Experts of a small language model: 8 picks a token, 6038 steps.
Below are experts of layer 2 (counted from 0) of a mixture-of-experts language model. Rows are named router (the router's row for the expert), gate (a neuron's input weights, with its number), up (a neuron's input weights, with its number) and show model dimensions 0-127. Each number is 128 + 32 x the weight over its row's rms, rounded and kept within 0 to 255. Numbers have three digits each.
After each expert's rows: "comes after" lists some tokens at least twice as common just before its tokens as in all text. This comes from a sample of Wikipedia text that the model never trained on. Tokens count by the router's weight.

# expert 27
router:116119099162125139112104086157136145145103106126143074154114130153145129098116171108166200100091087149174072170096095160130124092174114097150135132158134021078147160109117131116132125113102128168122148088153140105061186113164121129123097153059143150148077167116084112177060080173072069167086108124116124111089178151088141100157123111112099121116108087111134102176141116081088112103094
gate1:181157117128101154169077162157138085122098154157152134190093121146128117087189134130079148086099112182140163143155139148110111157095077107117161135131099111120097134128080136120212147143145180151029178165080148125138124155121102103164159162113105175118116122136075119123103097101148063138088097166084083104102133150165130123152092183088129176102158070181105157138110065123130110152118
up1:130134177082176141100158084177090140105135146047130130129115109096108071178143106094139112140181141169130128124147149139188114105179115179079158115080099135129132141105090147145134085162135127127119109163169123107148085107175151135101144135160140121075116108145136085089130155139153141131183166065128148215201178154139201112091193164151109110156151192122126118122154170098157140169150
gate2:132093130144159119178136123124144128068172148153133091183107204099046138069090128128124132151126142158160122105171148119117122087058141097129075174119202076114125047139131132177093089109129154128140185149088116161168173159146100111115115144138091135119175140123129191197127077145130093120100142121142183150113137141167152112148087106068147150147180154153141161080125109171144147158129
up2:159150123104123179153116144119111120147148154076178145194127152148182111172134102114076116122173124117130119118097088190115071190142134134085119154145149114130108139124079082145105166116169171075111065190152163079091168168142098135146165065110098141102151178111171110076119093158110138147065155139152127161104100143147073133137145136088176080132138162099074144111135153133065117147062
comes after: ")", "0", "%", "3", "5", "4"

# expert 97
router:095107153078187051091125162147056150108129140096110147124100169154121123133104098139180153124191067116157089081160099166127109135133159104157160135148089178151173108158133126132100125116079076117099091066146145109099149171080097107106123126091096135176073130136139060094119163110098186179071119099156130141141141118151136103166132198153091172122131086128109156102109123098093068142131
gate1:104137137125151121130166127069130130133090181146124145083146168132127118138070155169153088146207074064136121118167147170124148208181119120129106139127184027116167154175149074131169154116102168148146152111111119152108114085141130107132105147095166171150143177144085143133178085154179119175146144098130111136134147138103119068153133115092130092157132130119184146181163089149181102110188
up1:098136095120105078122070114067144124163132135128094137114105094161190107094166153143158158153153149156112127109197121089141119137141137134122191142166103113155143160077142071082097137191141101074121076104147105137170130110152112145164058132201114077096144162099157075111088156119112149140129132112164048132122129154077145141201139148156116120149114186037136128161136157166131122146158
gate2:154094142157126158149108125092110173146106139164075061133127156129078133164171149097183077152097128090095203086161146070129177124154124149078134105073174151132122107153169116173150090152123122149102171104145086110075142076137148127154091055140135168183141138121135066096103146144131144132077100103159119170117092136108183156151154130124103198136120164147082161080145153105120132167184
up2:130137093076191091090117121121144091116138132133156153137133137218117139131138147166155148162214083143096064107160122146128136124100119111165151092160058115073122098140124169142134108163104160179150129074155120161090116090113117152191165167171132062154092079122135187111134138127135100138127073186165120181100164092154179133136130064142111056136146127141128080156141128159146092134117
comes after: " |", "0", " —;", ";", "3", "–"

# expert 240
router:189151133116110078146140100128116105158167118116173139168098112176179094163115106159135136142119180086166205046149120070104170069169156089203124156129117164117166144102106148142157151144112143117100104118124107142181184148123131097050140107174138135162107083125109133074108097100122120094145154076128169166145098117074180105059098144149155149146126133150168140085127080127134100137096
gate0:163130108174168136157181115104112136063150095150088125108102150162154127131142080158168163130081133117140142144092122095199160158113154113119104135140148140118111112132144131093122123128133101126167131110172104149163149163080116123116156156080181161158176163142185118155053146111100185122115087087143130116083133066100087184163061111164071149062147190187140057101163157114141167132111
up0:210140082094111069107136090136101097160100109188133128191108123165181168131144153086127149134141145061138173155174103165125139114193056120125131128176136073144110142088102119177129134093185100061128145118115157086149156185104153124134091147094136080124131115118177117113180112139144138153149109162127140155174096185097122109110158093133108105112115088103093194153133098092092120124062
gate1:108106155132110144127123114172158153141115075077161166116129131110156113092139118108173106107119108148068145125132088129118169183153153103205191092030114118080078151145123156108107127125083126151073115170106082078154064171147173135158117097155159185120128174117161138167130111091159152097123129168108100091080139183132176187052106146141112156127136112097111176149135111163160134141160
up1:137211138098164142107189162156170115128093137141126107140188135060112118138150128114079124143138169138148140121107104117140133114138120131144146132154109099158154168101102123106151146073136096157140091085138165172152150150080072087150171180081094151155093132186117196120119143097116137137121141144122095111184179081081143159188173031083179120124152179094190127096104156105169115129116
comes after: " the", " a", " The", "==", " his", "The"

# expert 239
router:077106161095106126186080122174079082090077092090099094145109159198154093132087102090128078093090087140155107160164114114110109098161135123164150134170121163096162084088175126114118167118139155083092086130124174095127166145063090095142089173174096120166104108091141111095092147167116139114125145082070112101145147122094110098188111158120126176091093138157086134166093111103115096142073
gate0:124145081121167194086191111107144130132112187126174143142125116094155117120159124097152204163158195151185114099113097144162165132077055188083093198125137097148093109161089152070127110099156100110115131116158117123109107173148128123126131119140134133084123170177162150179170161167152149160121100151165077117121122129101181141141120149102103128147125154119060162178191169148141175146115
up0:131207104152108113077106142150124131129190134133162111178103099141119095197125103127127147132110132137108177117114185121157104156121095067149121101052089130199111156146162146160167187142127109070127116169186063113121167087127126154106059104110076102137149095190177112085156150138091095101126118098142125146087121138143159162137119120123188090190151171142117142105119108083179163127105
gate1:190156098109154157077141124097159158150195156125139120086126160124078116131150159191175106123159127100100158140096129093060106101141103151087130161101194104092112164141098165155113136196218095148142154141146107141167164178089171177146129113122163113061168086110131144162081096143114175159133058120152144139083100125193112128115142168106094109114115136133102145163161119159163126169132
up1:139112131075143065126145118045152155125131128124103147083158122185140119100106110163123177094107160096109071137194083104179097162192167187145128101105109128140080082108115178112111093143180095164153146102132093163154143102118128102106127167134105059171143119128124129142205203106085157080116130151100135136143111080172127060130069137149114130148136151151103114103168120147114084091150
comes after: ",", " and", " it", " It", " he", " was"

# expert 136
router:088105161109089115183100106167083094088085089105080075171095143160140113110087104086142089106111092167143100171173082126110103098150157117167167161163140173126141079081157115105114173109147143085100093128110165096132162154078078093168075176165091118167091111079127073100125144139102124127139151098098101105148170107091085087183092143158135173093094140165103155157083119105119108142084
gate0:176125135121167119081121131152117152192155173154185132130069074143136167203142138049130146188116118071086153070095196111134162151165089184142107139141119132152150132155075154133091153130088136141186163123137097139118114150120193124118178115108115116110155109152141138136190142134138127150169134133181077064153129103147136131134116058054121115101137173138129107067129143115150137161099
up0:143134070155150159088154114075132107120146133152138135212148056146150134100127150174113145135102154076093159128160116103147113155184091144089129130123124126132096176106128142134182100115091131197111171115194066114132107147147056149129163180093110082207146123103106146176137162126124135131098157102102097112178121196148150128182099113116123141131160112088140108080107108103101088157212
gate1:156144115130077043100179100121127155182207150135131101084143059099094170116086131097115128079150128169098176113131104101093093104141159196112089121125125039181114109135100120157133129090107168138134163123099113112112148148159115107138123143131164154147125102095143093166148124127120137125173101144153115099138086203198099185125106136127139053167162097099165098138144135181085170114134
up1:151166134129144159083104149185095125112128126149140185120153186079162145165172121204118141128142103145137096084106131074124076059147142122149101134144106190191125152118098097126068188077161150159138129149127081146111109128138132099164101107074155126178136122174163192098079127162133161106188158135123133119058110094093150146144148166147141136097115078123137128070146060100120110129076
comes after: " ", " (", "1", " in", "–", " from"

# expert 58
router:105079122154130086171166105114080156111127091086101095118117095139083156138121175147179085162118097169161138158172122157088091147153159143119171122150089164108100105142164152182140160139130130159068173179189099135124067115184166122107122119085111150118103136094170107154117175168105175094120102165056161143098153116150132157174090107151163107105066090134122079163097111125099075088075
gate0:151120092137074159153162101129081095110113145188143119128160093130144124079186141159157078146076166176128077130115139082141153181110136078146135081199119101037171131182127162110125120117110139171061190157089116116066173079114157127138131057146106191121152126108098117090134109092114149124104147161074141113183157139122126093122128147125132091147125139125094108121158139189147147123174
up0:147207130118122146130124110137172136040117111106141073039148148109120183114137110107075191146114136120154151103165099139104199105099193163113164076078084135101117133119181147137123149090183099158102181136110125146117090115098143137131163134078129147145142104176116176192130167157133130196125120107157160128087116143114165139132138130095099050109174153108170150133129137086121140176123
gate1:149108122141128054139116126134164133138069129102140103170181103158177121089135087128099171125069115075099155160091107109140166081120139162124121057139157146075175166150071168187125149081128141133121157138090156142133146131088115142177162103074079156115149162171105096155162193160137158138153099139109158131068150129171114138160169093115163137139145133172168095102119115157095141211068
up1:081154154134133086062047107167115154121154116117115109087063169148095116115104109174143106139115085103178080166081117125132123172167086122148146137126101122166164110137137108071082115141100136108150098178119139100153204096117107187106122115102129140131081094155133151161110097123138085158084105166110114197208138072115150116102086164144078150067149123129074124143133114111163077128083
comes after: " |", "|", "N", " /", "\"", "}"

# expert 232
router:097101172123186113058084096141173160098154099121117168160104142175139170121084097089144169102175082177168099162159125160095132072128100101170157169162132176176171155164137137085116126158115047140128100128149113098161081106093138102089124125149116102167089122185103131076133172112090206149099138118106147135136142114140143137153135203118117138165094143168082150133122130088107067118156
gate1:121136131161145173102126149123154122178125130136114102124106102098098130099131106181142120127082099142102111170129117117163156218060113118145089130132185100161135110149100208169189140112090081191130145084091104104104145097122118113132138114145145095124128108189082120130154202065122166076053108102129146081158131123174166119098094133119114163144150080169075100058157113149100126087164
up1:143141132170162128131150125071133171108172119170122139085147172098177146093123123102116091115115091099168185134164157113116162126091094122133144149123202136139112106130102172142102114135113117153156202171156131160119091101155117178110149106175107155168134180131110040054125158121119221141094101093077141119041120151151073156105078159117125149157101113136116118057121173136106110132147
gate2:131093108114136169156234187094143142128119123143064104126111149141151110141160109105194150164158157125151076081153120128132204141185142131122138116149120186113121100107118171100119089143076158170131107088113119129123130138140128144210133101087141131100063145148115098093166122101132138190128089082160100180168172099101080129189134175117114088149095180082095082095126117132165147106117
up2:093136118223120117093109182140141157044131162134116087137118074068169106174077068060088128141169097154120105131171096119144104169126105170106182139117084112142165152119142142117136147193174123072087179168174081136112108159134128149091130163089127103117142122142123115117110159118188124129146129120074126133107098117184097139165088042154153167117159166146126161136128133133163134112111
comes after: "-", "\n", "|", " place", " Country", " Running"

# expert 186
router:097162178076127087132127145124129100156115097105120163177119145150162081159090171104179168157111142138151133199204154194086145119201163127166190157107107165141173092145118180183134153132092151144082106111181133094081169121113120087154105128109112117127118082107143097075161146137119077150113126152112195110149114166162171111163073139159168173162118144161089112129123076129143122112148
gate0:178091134126104161128114137124157070089047101112154173118170134159139103142121112083087105119126160121161138140124113164123134113133140183116119106113135085108162069139059101117137115219152191183111144129112072216209119093191116140155125166096175124119082122165101087105132101102084105168112132120122107168143142143142194115117143136192144084124133130159141142092172114129168145129164
up0:116148115118154093095104190090130122099097122120179109138105149089058116117129133129094166117156117089162110095130141103163102115102151139142105128123108141104180160111147123101114139154083147143092089174120134145183119134154041173113098129143167098177094113160117105118138186175119093144157072093151100180088068127143066056154217116087158159140142139084097147146166185191149113170130
gate1:118032127118122142136133141140122130097162167183161089151073046101097071112140152137106126100121146086156108075108159172136168165129171119150103142115113170153148136188105121103124180161178122115111177155180076098148169113139114151100097127146196141178135141125162082142121164123191144131148205119126136095115127104096140164131106122165179095202099168127166159118116158156117157145080
up1:097129123144089115074131129153120149167097119105158191137114198102133128156087170193115117144107156170143098062137115145129118072130105136090167069122144134146123093102080126135117072113080156107104106132107138142137106151061163122138175184140054103077135058117193149113117177154143166093106127119167132117193109180113146087128126089158082102161144103139116112092126136136136173099213
comes after: " (", " No", " in", "°", " the", "″"

# expert 203
router:111143117130108123126116107088067077080075074056125065109128120103112100156111163087148083107118063181149101075132129168148131186177134167165109121138097146145118120101164154175077121136097157101071129157153145124110094161110085059145061098105087127129106092110154134147126196087128160081100107129084126126118108157146097166122117102146132081087065174103123150111104115160136142163070
gate0:181142136199110173060176189077165117100125135118128132118119092125154104145173156125096171113133098125092096100093202177112107167140105137115099092171104133140083181144113200153081107109036099170117091157112139165116101155145115121142129058108124155123148088119117188139112138187086097133096114150102086098131098152167103120127176133107130090098143125132166133127142133140159120155046
up0:119118144106090070170131061115084141133114111158145107163062157126111154104078133106124165122141120180140234173110081085140137114088151122133103096112116127082156086156127111165159160136179131062172135149164191128102120123073117163107110135120146109176194169089086149113115080176070115126141057165142124133145181134078134146134114141130088099131087118140081120161074163116133132107131
gate1:162061137188141087110148184123145129092202120141155104144137194161117085160137173085127144083123100156086139153129164137115154195148148116119137112093122158149123132186169172150078101075091203112157140095099161138117128151089143150118081155128097126145153127139050119116124129071097138078095116100078084149108123156141120111115163115146101115096146160145170173140226146176139102143108
up1:095119121066146140156102077156170111152117105103162092195074062085113134067074128137141121165118070105125181124137137136166138137180157149141170089225137110158137132076177103135151114137104145125191106080104093099136165119126080211127101169199136155178108107157135091139156115125089105151149148111178132105067139113107143144124129158139126126069171109105100143157119124162123105117130
comes after: " |", "|", "ร"

# expert 64
router:160105155173128163135089124163099088104080108116201123062044183154154123110104083165162168104171157082107199166130089130115135104183092126142078160118128155147145135148135108117137147152125125130188111167182167145181175046114162097074073118189093131111144125094119125139164149156113108093093142137134153162116106129127089078180131108102091131148114139125082149116111126138160098153163
gate1:077112109129094115139134171189151177096100143124159062149146106100109119148084102154138088128152112107145127097091069170067120120126128159179130198157118159161102144136075162160044055139071157178098175075125163165121132105135121140108073141131107169120120153145125147070154136074122138136144151166126160096162100108144094136119107142142131199137114121200117158147069092154160163145133
up1:130158099109162130136111118105119121142096131137119146089087128149128132120014163122131125080170147111080132206122151086166138099151100142122148087186135092058126168124104146129090132134173221136128143051112159158137134140139156074210160104125083125060130101112145124145122083128136078135155089141094142060089128151152129138146146126136192077173116143132166157115123129139109106113076
gate2:091085101168108162126167052057145088108140184102153065125122099109123111087103154125132096151123108144149177128143064181134148091124101147177116188149134116144148086152177144108145143153124087138142138175152163146117153103115184127137131179078162163145069075177123141105196140136117110159125113166088142061177109108134084140106114105112165140165166145123144161158122177117078085179167
up2:155157160089159101158154122109135156196147117120170177133089127122120114144119152142085169123104099170126130134099110114079164228192160102143214163095066135117128125114131108115138187106088157133101125113168112134131136155131132140134121141164188147121142078037108106103114143077129113116097116094188088121123089162075091088134127094103142114061148142092102078073095135121127145067150
comes after: " is", " was", " as", ",", " and", " with"

# expert 9
router:096112170133145161163101089172104109086113114098117122172096127163134100106147174113080123181094173179080166083172126160124117175145111149118122128147134116081087132109068108107120126088164170187156160196066157109102069099153101151182097152066118126107154097110174155091139076147161195134117170125109113092127143092163111109162136077104138185138161182158156145141115122184106128161135
gate0:087078160080139045112144100152115098139130159167133186147115097085129135147137130085092111126145168094118140156105140060075106115103206165124146113181140127121141059064176110190115173150132133089133060155096141136072134111094129155165120084085130147115120118130153121085127134142137152148086194136118118113122088123188098103137142104088138077143105180118122140071171130115089180090161
up0:106193193156096094171117169132098137118152101097077080145162108142209100168128032128147126144136135190069088134132148033149162132079167138141112139147124090123105124122152121072119158082089150105117105150088122152150121135123104134157096103179125109144168120111073141080175139135149101120129111115126095125104158144155140119112166157168178145101133172147051108130155145089160187100114
gate1:136137113142099148223123099122132094103137123161101171136070084086127147124146137101110068177093189155198164117144141120142152174164141110054051136164117098137128140135116183130133185142102153130075164192095158145162157150090099121095179117090076118133145150076120120107126131067114106106124109123146112110139180141075172085078130039155124133162128100119132133094122128143102144102136
up1:160110161101104109118184110175138163102098180158137119147083140113132101175110096143116118150182171129138096129099137093107092140178144203143136118165153129105185110161121102099133121050134111139163145179088165131137097129195124155151129158144155190116102125172065092131150110122126149172060116119154125061075125075135173159105174184148100138069108138150070090127150122175116109166168
comes after: "1", "0", "9", " ", "–", "|"

# expert 158
router:082106163105081110177093114169081097080087090093093075160103155155149109115093095099147086108106083160154098165165086121105109089157147125164153147161145169144156075078160100112100165104131156087093091131111168088122165157082081099171092172153088134175094118080134073093139132136112119142124157110094104086148155116092085095183091157144142174087091145167098161153091130102120088141083
gate0:130116092092169122060130087111199112144099154195129110124121139124112141162119167191169179180114166175137119050082121091173152151117137112075049140091211118127133167109154115109140116095176122088164130160135100115101123143119170167143154109164127114152123105131109122136079113070120151176115135137118145158137112122083126171144150167156126144146121175118085038117165166181119165112115
up0:167196108143172173136133117096146137082124161136064128111106111100110059100104111143133069125052163078105106117114121113096110166158127112082066116093102087152120177131105096126076084115091205142120146100133082093094144119113103150198140088132135152082153092134105178085131130226116142107129160137165122150124128184159132184130122110099118160124113099148141111174150120133137120064170
gate1:079141090108125131039135137044178084164191167142115104152093121133137137187167137098115123109184147116143113138124099072159140111122119076085136138121151092132122154133144082148152109105081126138093111168124144124092101228157169148166121089138124108111181089159203173152085129147176160133101073150126179143120078160128137134122117116145135126154211123085101112151161111110126140126091
up1:117137103144131160093171144154141159162152120113162132120073093166202140156179173128138191128115146169141209134147146118081111143094112153154129104163103094113227185129128164081154145138165148148171099165123155160145111169103115131151125133162156080081161115121154116158197143190121133123181099107113201134092143111127135162184153171165153128172105103147112105177133093090133142179106
comes after: "0", " |", ".", "3", "4", "5"

# expert 68
router:125090124120090102125129116174081081173134103113092123175167121134145063129140100098168111164043161148183114115152109080105151117157147050211114158159135147108180178111135132134130165115104177077088109076126154159141135178079141102075134115162127102140130075124097142113109145127117146102175176058070137100115135143070140143100087113170100165093111124139132095128133082176092151114117
gate0:166165105148143159073114126126122189159130144129121109135159131134148122179152169105150189123090059098127102170121111158163161123169124146157119102126147125112132084075133119135121146159146133105148167160156169112099137187190186113050153089074104065129169100174139077148072088078104141149104126159129160155116139125213106137149119108180122075094115105074167082140118135152154173075129
up0:125118105143132153095104095150098150082116100163122151082128084093121107104096100131159154097086092115149095122183142096121162186156158123131116188062140110099158159122106167177099087115104139096172150089124082091123140152133127218129123141130156113120066124079181140068063137142143181167066121099088096114168189101148118121098158150138115117111157158177158107052139088116145090085105
gate1:115156096120147102181176130093159117135182169133134132125161123125095114122154192149126141129124093061130125100079219113107122172137092071135120095132135068114155163150053184172161146122132116143163129117166110168142155126117130103111168150087144122119131107181152163067129131117057118166094099116135085087114172132143122074091128094091069096145145176161203142144165120122065121092096
up1:141101094124157116073054170123196137136146150095149087143123132104145118161119155100204123098108083144142107078152058137095142133150203132163141168052131118174123130119125076091094085161094129132110152168135140123082044139152108140182088123081141121195157151187133118141126179085160149166147133136131134143087069141096138163174108118123102160108164124141149116178135154122107130168167
comes after: " the", " The", "s", " his", " a", "The"

# expert 57
router:086080097061166126162078108168112116078113163104130093158100167098125148150107163142152140140072137142133178105181114142150103200152109112103141128188126148086098124103123097122145115104167127155145114189085195113083059092099085166155136149080122154160130096102179138166068125097119187105141174174089094075160136105120167095131101081150163164131141134135148163120102088148130138173093
gate0:070127112102184125099130103155146129088163185160156121131133131111143154119125128118135129122085150068114131143086145094152132144104226119168165104225117054106068098060113128164126145105175159132164110181112139163133109116107113111118130126150136188101159185162140146123102116109170169156152120129108109107118064130168128133090190159114112107114138190070071081087172142138163120100132
up0:118109127128133139134095174100207163098115153117157097152125111096167129174160111148124109140093085114120102085114094171106148073148064165098132117112082122151175102085091153122145151145113145131143106073079090182090139132115121076157087107106125126121184148102129191126132146135107114140198170144104193122101191180128121132154122076157147169171210088213101132176114114108143159146138
gate1:187121129176115143153187084135074151097173162125134185138093117059136119156121141083132116149145101142163117123086099104127148165160157119153185148109139093140126141102152138137121127086178199106185168098124126156117116076130119119090204110133062135125068112067104099148070178106116090150105155096131145125149125163086094167141080138136120075135125109184189157054082152134110138151134
up1:186121175105149129156126161127120082133140060123115160132127097126192088140103149083138161096128069144148117136121100081125073132150108201094121166169114160139171079139111123118160107152200127108094130162132201061083121089167126102100113082122152169138074094188112138124134088174113121098151164092111113128109196126090180157152100103175134108065156115154142094120138182095101129113096
comes after: "2", "0", "9", "1", "|", "–"

# expert 173
router:098091159073171109112066156145112117113135114129121110150102146150140102122120079106159081117169120109165140046105158166099162084129135127160167129116121165157147141142168082128061097143065067096103189058115134119132171146100157128073152118066101133166097095139149097087173162113155162083130188088109150118154070152102120122170091189131178171137165109148122165090112139128141085121137
gate0:172119133131126190145102152078098104083140061224127179069118138109158139114147122137112117121149183070127170144157149124155151133173111120154203129111074152125148147061087168184133144148148160160118161128152105143096161156125138129187119164138154069138158146099154144140157143159105114132097033135155128040097123198114148122142130119144183146128160147128151129083120089113127152122112
up0:169149115124140168159124137133136137123100144163100134156166161088113140149139196201092123125129149095091151094120078147091101113089128173135115119169117189104078112152153131158048144102079064155018208121143103122087155111123118165127127137096161179138149167150118165115164155171135130158169111145142145135175143102128115103191151097184188154125113141117103172128147137123188144118085
gate1:142156118099161145090127132100143194196147092135113123126148129075132110125166039100113086136084130094108133108114154155150157152118149119155146082168150073099174171161104089142138138121127081149119081118100099141157172104103144093099144192161146147103125119142118143129112123065104152147140179108209112189159122146142130162111159151104085159052149124201087111128144070056078116105107
up1:120158116167145114155141192077137115164180117072144137117115159152108140142120159128088148146077134121170141153130090126090178141142125133098141136113095052085155101183105147123149093142111131122132166124118122088116047209108170120184165068065093092171120067079106130116057089082148131115172133096111071115132138189153143086124123165128118150158146153147099129143126191107103079132102
comes after: " |", "|", "==", "Personal", "See", ";"

# expert 169
router:090116087109087153176115094184095123085113115092112096153144145167144087169130159138119132151172180081183097170100116082087076112115090158165096174170094103147157084086110138165159106067112159098185147120093117126115156139106082110151100140120131129175103157077101080156114115144154137131098106093092133087113162084079111165187110161117091181095098134133125169097091159163122181190153
gate1:111142143159148194103074113040081133132169087145119074144149076157135134079101126161194141144062045106115136101116105111158118153149199084097125110179108120102119130100127136142152129134127130104158165066160120125136111134121098167149120142145170093146090146179072189101166112114110079178119121078092125076163098084122081115105107153091177149120112107105152168087096116135095155144123
up1:138093132109171136148129154108113135127150156131143087105155125116162185127070119157153126172089156101161155145131145055110128148127171151131189135094164121127141126163130153106125106130077110129115139134097136168173111161192055158137102175157115072158123122049153112160150130113118065153045094160145139174104124088189196120121063128175135177123160125164137069202097159129123118161126
gate2:119108124156125146121128123112107143082149103147137169174147047116095139146133152153109139083192176048113173151128137075124157106103138100072142121096125104134195115111113135128079106164128185156163158109141100124144098140116076099088110102164144172134173128171123152158123135037141076113173141142134144131193104174088087102171165202119135122108123187139102113122124123101102089096051
up2:104112134124103080139085125150144135106158159063160086154139117128085129113086106163079113112174193127183067124116140135104158135164078182106082114158167078137051159134109110097128058142142126114122150195079071126128134152116129126153107094153120175157127167149138158127151130140144156192068146149133122167103123135147219091094141154146121079113178116129168055103129144145153098150167
comes after: " |", ".", ")", ").", "\"", "=="

# expert 185
router:118070159126136100147131166165090119098157109129075141140141196124178122143127075102153136093157134128086123148169073141088121086150162122123141196157125170120145155150123128113050118152120102075097089085112161156156156161091069123116106164145126090142085113098132084089104113142125142157125121115088168094095108108141067107185079134164076174093108126155054161148117123179127095207085
gate0:092151093125155124103121147168100144173154147162138161100218154148149083099128141159143202125089188107146156149108167096158131163164139131147118084146099138067082201137103200225098104123146141151156158125104106110092098113153145140145174124096091122122153092150108102161152106090131098174132108176074098153147111151175054083103139103129140170143158162161159160145125131108107138102084
up0:116118119099108190096104150096143151152168192106094136088154174125117099120170193111151092133164142142093085180136083191154130134098104118131079117106151095136110124133147059108149090133114106092062110146135085141064126135126174167101151081105102189141212129099155145133138145113099086069092069113150125115139129089145120134076113136086120088093152140111160116101125134171091150095216
gate1:128107099110133133108121148102170139169154171072109119163208117089128090138132100143133090144194169078163187119083098173146167135188134109149065144120137103149136147130116108111182103188111123173160181093106116131158128161175124103149148093092093194107093132119084151136128090117145061088147151117141165092162123129115139063082115085095062116161104089152124074111150103079119121121080
up1:130125092144176162162114144148069125237135148155119083125135092150190134115102126099137154113194094110116192078177123135140157067128157092100132127147075138104115151142048143084074092172139125089181137106160122148173155152152165149080128099116151133130136149171184125088125066105147144138130081193149113136088168153133167112102100131167134101102148099130112122180100083148148156139106
comes after: " the", ".", ",", " The", " that", " his"

# expert 159
router:109083105078160167117142079160079183123098142154086091173102135176061113115131106133130108154111100097156155070123094183150115172144124115144101190073161053133148113151180139132086077098130145196091135125088167104183124117130154122138097127121118085154085095128165096147072105156142154104140073163163101135178115160131124096132207103145098160127098155149172135139144156082157148109096
gate0:103124129138102159162186158135165051102216130137147112152132089114133141106150139090061111136112126123124131105077167195085159159140122140130167080104117107077153139105148141144170143198153118120152143075170102096121111180177106101127187095183138167075140070178139133165129136086134120136109161146132153123176114185201120141124147128073093132117158067116101113116132157073151151164139
up0:114169089122184090165088169154093202163082141082073126070116056209195095159096174157139079140085139094145153175101137108146145148105112114130167135101150099197132180101150089117149097131105119155136087122108141072115132075124133118105108114143143087185148152149074121065097159063152150169118138101114100149128117112130126092156128124143196136104137101138132088143121088143123151135117
gate1:157096071143093122116105145143102111119117118073088145136112098116122141130052156111093118143164088124099081174113111191088091146084108138134111110112181152154157153113161105125079087138115120143076162129109128149139207159142121101139059174149154116137091166126191104096080080155050136094132169202167103125163165121061124160143150153101111129120136115139124169188086065140127091153116
up1:150070117130099124105116126096106102133097107148160103136162136177133120098131087082127094114116125098140111185134171100066078159103181104126106104114128149118156076179157134096175168151204145118083116086154141111128038119054122124182147112074141144159101150191151114144124133145161175098119070087147140108185115117133143136101105109177093151166043139087136119107108135205122152145129
comes after: " ", " (", " $", " +", " −", "_{"

# expert 214
router:107093151137125045162098163137083126063162103071125089153120134112060114103091179120177113147096074139181117184166105152051119166170122092161121098130105156141147092143114124180079114172081156083060145139167175119052140101116175140163077046114098130145102139125121103158179116097136164144120119135116133128128137150163148133173092158122113148126108154131160146138085135129117091119107
gate0:127122076153120099112090161133173135135119126119129137106136075150103129102116134073132131147107125110106105190086128103090109173127150151090066121134153090114113130174112139056090156137097130166103152152072136127129148086093206118182046074131127124146139098170131101201108170121137108077072136179091075123117095155133165160150127160091092145097106100157138048158098122183090136114183
up0:101102141145149128194096138080086160143129134102126173069157127169149136130166175178104094113134153128120079141132114144128194210152141165075160113143128178117125117189116079097155102170180116196121118044173111128155076129120085103145166138112121097099118126179113137131072091124116123160098177148108184148146134107102106164120160095116193046136082130138123137097126123099149151156114
gate1:113155101113112126095148105155081131141166133146124135204080144163164174107062139134148075157092111099105107098116134162097131171141146112110182186152095094111102179092122183138069147102099073088115204110114174130119163162140117151079156106150129085182101060111093121144176062137154124147155140146160139110136145211140140150086124073080090125159149137179121105135140115132105082154124
up1:151131137113113154108113109150134075076168115161125102107080153128110121130149065124146141123086199104123126085137133151081099147078141113113105098088108070157120098087116125132139112069181074184147140049182086073156163186162101132181125077097093171124106163184118108117148139030178166148119119186152130154105118141136124095111127112121110129157133076131154118096128154135117176072143
comes after: "0", "\n", "5", "6", "″", "3"

# expert 115
router:082103161109086108187094117176089091085086087093086081163095154157147106111093102083150081101105090162149099169161087123106102097156146124159157151163144168132150077079167106118103163109137147087095096132114166088125162160082084095171080172160093132167103108080127082098135140139107118140136150100093107101147162108087092092186094146146143169084087134166093163148065115109120094139088
gate0:161110114157174126059114130171116133156160144165159151086141125126129133126158122181091159176092150113081211175104173164129101153117059104142125131097133162088077115128130139153136184171104115171150163127136120080105116156150075212140122090052113124149122092099094125160103117131139130127129189169073088061128127175110112176090144151110129134118181146158128100134207155118150148096122
up0:109172119102151104131132139060075171118135121136119132126134132162125145087145115156111131111195143109133133124112135122110092073159129095148096074167148091080111230138110086130146165108059076136150180120083127137154103100172160130110113104198118149087087170062137104089123074136082126113126129148110114175112086141143179127127120148137169160105124179157158063128152143138178169070060
gate1:128173056155120121066114125091157119169114187135160115167075124085141136110197142140105162100131105112081150133062182170071107123161131139199100116108108082132071163155119125132139151107147156182172170210146113150104092061132135151120160095097137138130142140134138148097113097120130101187110150086115129106160163125171098156065130139126082150192128146140109119147122135183139134110202
up1:162093129131151094148162113141137134118109104181139162148150204096095155086152146173155112133140138095161124133161131098111097117092144119094191177148149171083119143127071137093101165117141085139151175103091109126119136135165131114040164128096183175103174093122158100124216152171149137119142122143144109160117149126127094144103088165135207080121143084094083148136138166094063049153102
comes after: " ", " (", " |", "===", "′", "°"